From a checkpoint of a small mixture-of-experts model trained on Wikipedia: a shared expert of 256 neurons.
Below are experts of layer 2 (counted from 0) of a mixture-of-experts language model. Rows are named router (the router's row for the expert) and show model dimensions 96-127. Each number is 128 + 32 x the weight over its row's rms, rounded and kept within 0 to 255. Numbers have three digits each.
Before each expert's rows: a language model's description of what the expert responds to. This comes from a sample of Wikipedia text that the model never trained on.

# expert 2
Description: Indefinite and similar determiners before a noun phrase, mostly a and an, also another, first, this, little, no.
router:107148146150164099100073126165160114073144086149060079137078110134170164115096084119037156099116

# expert 23
Description: Digits in ages and years like U-20, and word pieces after capitals in place names, such as Al-ame-in, Al-ph-ington.
router:102152187177176122123167163185139132107139066124117104114116112079071130151103136124162155073174

# expert 10
Description: Digits in the seconds field of geographic coordinates (53°37′59″N), plus any, without, census, and numbers in infobox measurements.
router:132122095059138064145073090161176149123100118100084085147099117164019137164105135128115124118088

# expert 11
Description: Relative and linking words after commas, mainly with and which, also where, whom, including, especially census text like living with them.
router:099147173134089139121088130122085125050130118096153172142142153123169152151121171130166153132131

# expert 13
Description: The words both and each introducing paired descriptions, and pipe separators and zeros in football squad and statistics tables.
router:123113086105168104081114112156169102102127077126144152159075067085105131169054112148085115116128

# expert 26
Description: The preposition of after nouns like number, group, end, and month names in dates, such as 23 August.
router:090129202179074120154113138182096113144128097155115080087106187126069120144100160133119144148123

# expert 27
Description: Coordinators and, or, & in prose and heading titles (Early and personal life, Design and description), plus Early, Most.
router:078148087074143121131172139114139148087135079121098126142104080106176199134152118120118104167153

# expert 5
Description: Nouns in names of leagues and bodies after a nationality or adjective, such as League, Union, Cup, Association, Federation.
router:151109137136102149102121069141166166162059142165082139147173077106161098054085127118117142131162

# expert 19
Description: Prepositions after verbs, as in lead to, led against, into, towards, on, plus en dashes in scores and votes (3–0).
router:103134098142151114160083105114193116110164162187116126076103137113128134149140136179165122096075

# expert 31
Description: The word the or The, mostly after prepositions like of, in, to, and at sentence starts before nouns.
router:101156123190144121114094143126074129109107171133125139099093112137119129122103171138080163137092

# expert 0
Description: Line breaks and list dashes that open infobox fields or sections (Origin, Location), plus sequencing connectives like through, then, via, thus.
router:078148107130145114130131156144068157104174114160112172081145131110133133131155114160105063085083

# expert 15
Description: Infobox "Preceded by" labels, Cantonese Yue labels, and assorted name syllables, digits and punctuation in tables; otherwise scattered.
router:118175124112186091121128162112130145090186083068137103148167101068131165089136082137096136080155

# expert 1
Description: Adjectives and participles after articles, like same, native, different, similar, named, given, and York after New.
router:086160138135135161140147157152179110098097162194038162119154109158170179093181148110148170155137

# expert 12
Description: Forms of be and modal auxiliaries (was, is, been, being, would, could), typically after a subject, as in biography openings.
router:116124113079175143125110155083169124167111079108120146111068134131127128154184122135136138095115

# expert 14
Description: Word pieces right after a capital letter, such as Pr-ag-matist, G-urn-ey, plus Votes headers in election tables.
router:163105110123152148112182127176126098163173162141119131173162159146130143149083105121160165182122

# expert 8
Description: Line breaks ending table rows and short mid-word pieces in names and rare words, such as g-ere-icht, Castl-ere-agh, g-n-ostic.
router:142066123091125115055118155115147171141123113092089110160120080095092157159145132161087175180166

# expert 6
Description: Word-internal pieces such as pl in dumplings or eggplants, plus possessive and subject pronouns like he, his, its, their.
router:182145157159166072125082094123147099103053172049094145142086128144097126094108167084085148128142

# expert 16
Description: Commas after "and" or "but" that open an interrupting clause, and subordinators such as although, though, whether, such, like.
router:144147152055134158154164076175167066160148134093142146090157130086103119137147193128107147101095

# expert 7
Description: The particle out after verbs (striking out, wiping out), Succeeded in Preceded/Succeeded lists, reflexives like himself, and digits in sports tables.
router:104127129159224138110114124126126142104105150122117111123110135189162074134180134197141138131117

# expert 18
Description: The preposition for in running prose (neglected for decades), plus election-table cells like Total votes and candidate names.
router:115138103135131084112107139178143204117120099131096096155096113138125106112133088130133154123103

# expert 24
Description: Colons after infobox field labels (Location:, Born:, Land:), plus prepositions like about and between in prose.
router:136155095120138167144167160160169137163119125140095122147127168122087088177161166101182138146146

# expert 3
Description: Wiki heading equals signs (==, ===) closing or opening section titles like Club career, Notes, See also, and heading words.
router:122088067126089096115119089148132095116171095141109127061155130094161187077129173115118120100114

# expert 20
Description: Football nouns like side and club, and middle pieces of foreign surnames such as Carond-ele-t, Kant-ele, Kis-ele-va.
router:142150155136160142107112153147213161124149170128140104136113090096110158143133099152098178128116

# expert 30
Description: Table pipes and cells in medal records (Gold medal – first place), plus nouns like place, medal, result, use, purpose.
router:125088109142136129141044162174164113148163104133132171118169102102121130093103107134164180109116

# expert 4
Description: The word of in "one of", "largest of" and "among", plus taxonomy labels such as Family, genus, Binomial in species infoboxes.
router:154164160123112129142158129145133140133112108148095118098150101160080127113171116130098145141106

# expert 28
Description: Word-internal fragments of names and rare words (Takes-hi, Cro-hn), apostrophes in contractions like doesn't, and only after not.
router:195162188119053199137114127155138107119143180133172117126162108118127157123175119115111101137117

# expert 22
Description: Pipe characters, list hyphens, semicolons and equals signs that separate cells and entries in tables, infoboxes and line lists.
router:125077083173169083157102150111150069151072113153154107185170112179085044079158140093158093118132

# expert 21
Description: Time and group nouns like year, season, month, team, plus the 's after apostrophes and word-final name pieces.
router:181112172122154089172094106148168054138072095150153054099149124168113156121107096141127190092107

# expert 25
Description: Tokens right after an opening parenthesis, quote or hyphen, such as born in "(born 1 February", ft in heights, and -present, -based.
router:120123180126120128140148113134102076107116152132160163149137125158097093098149149148112102188125

# expert 9
Description: Prepositions in, at, during, after, across, usually following verbs like located, held, born, served, played, sworn.
router:106134082158101120138127065129122144100144150146077172151097150130068120120173144118169129157108

# expert 29
Description: Prepositions from, as, by after his/her in biographies, plus career words like debut, youth, joined, playing, attended.
router:076160166108146104091150112084136150119183124129088123089076160098130168104152134169083164158136

# expert 17
Description: Sentence-final periods and closing punctuation like ." and )., mostly before a line break or new sentence.
router:108172164166139119161149127125079121148119134165141158108140145184162133104146071099166145129145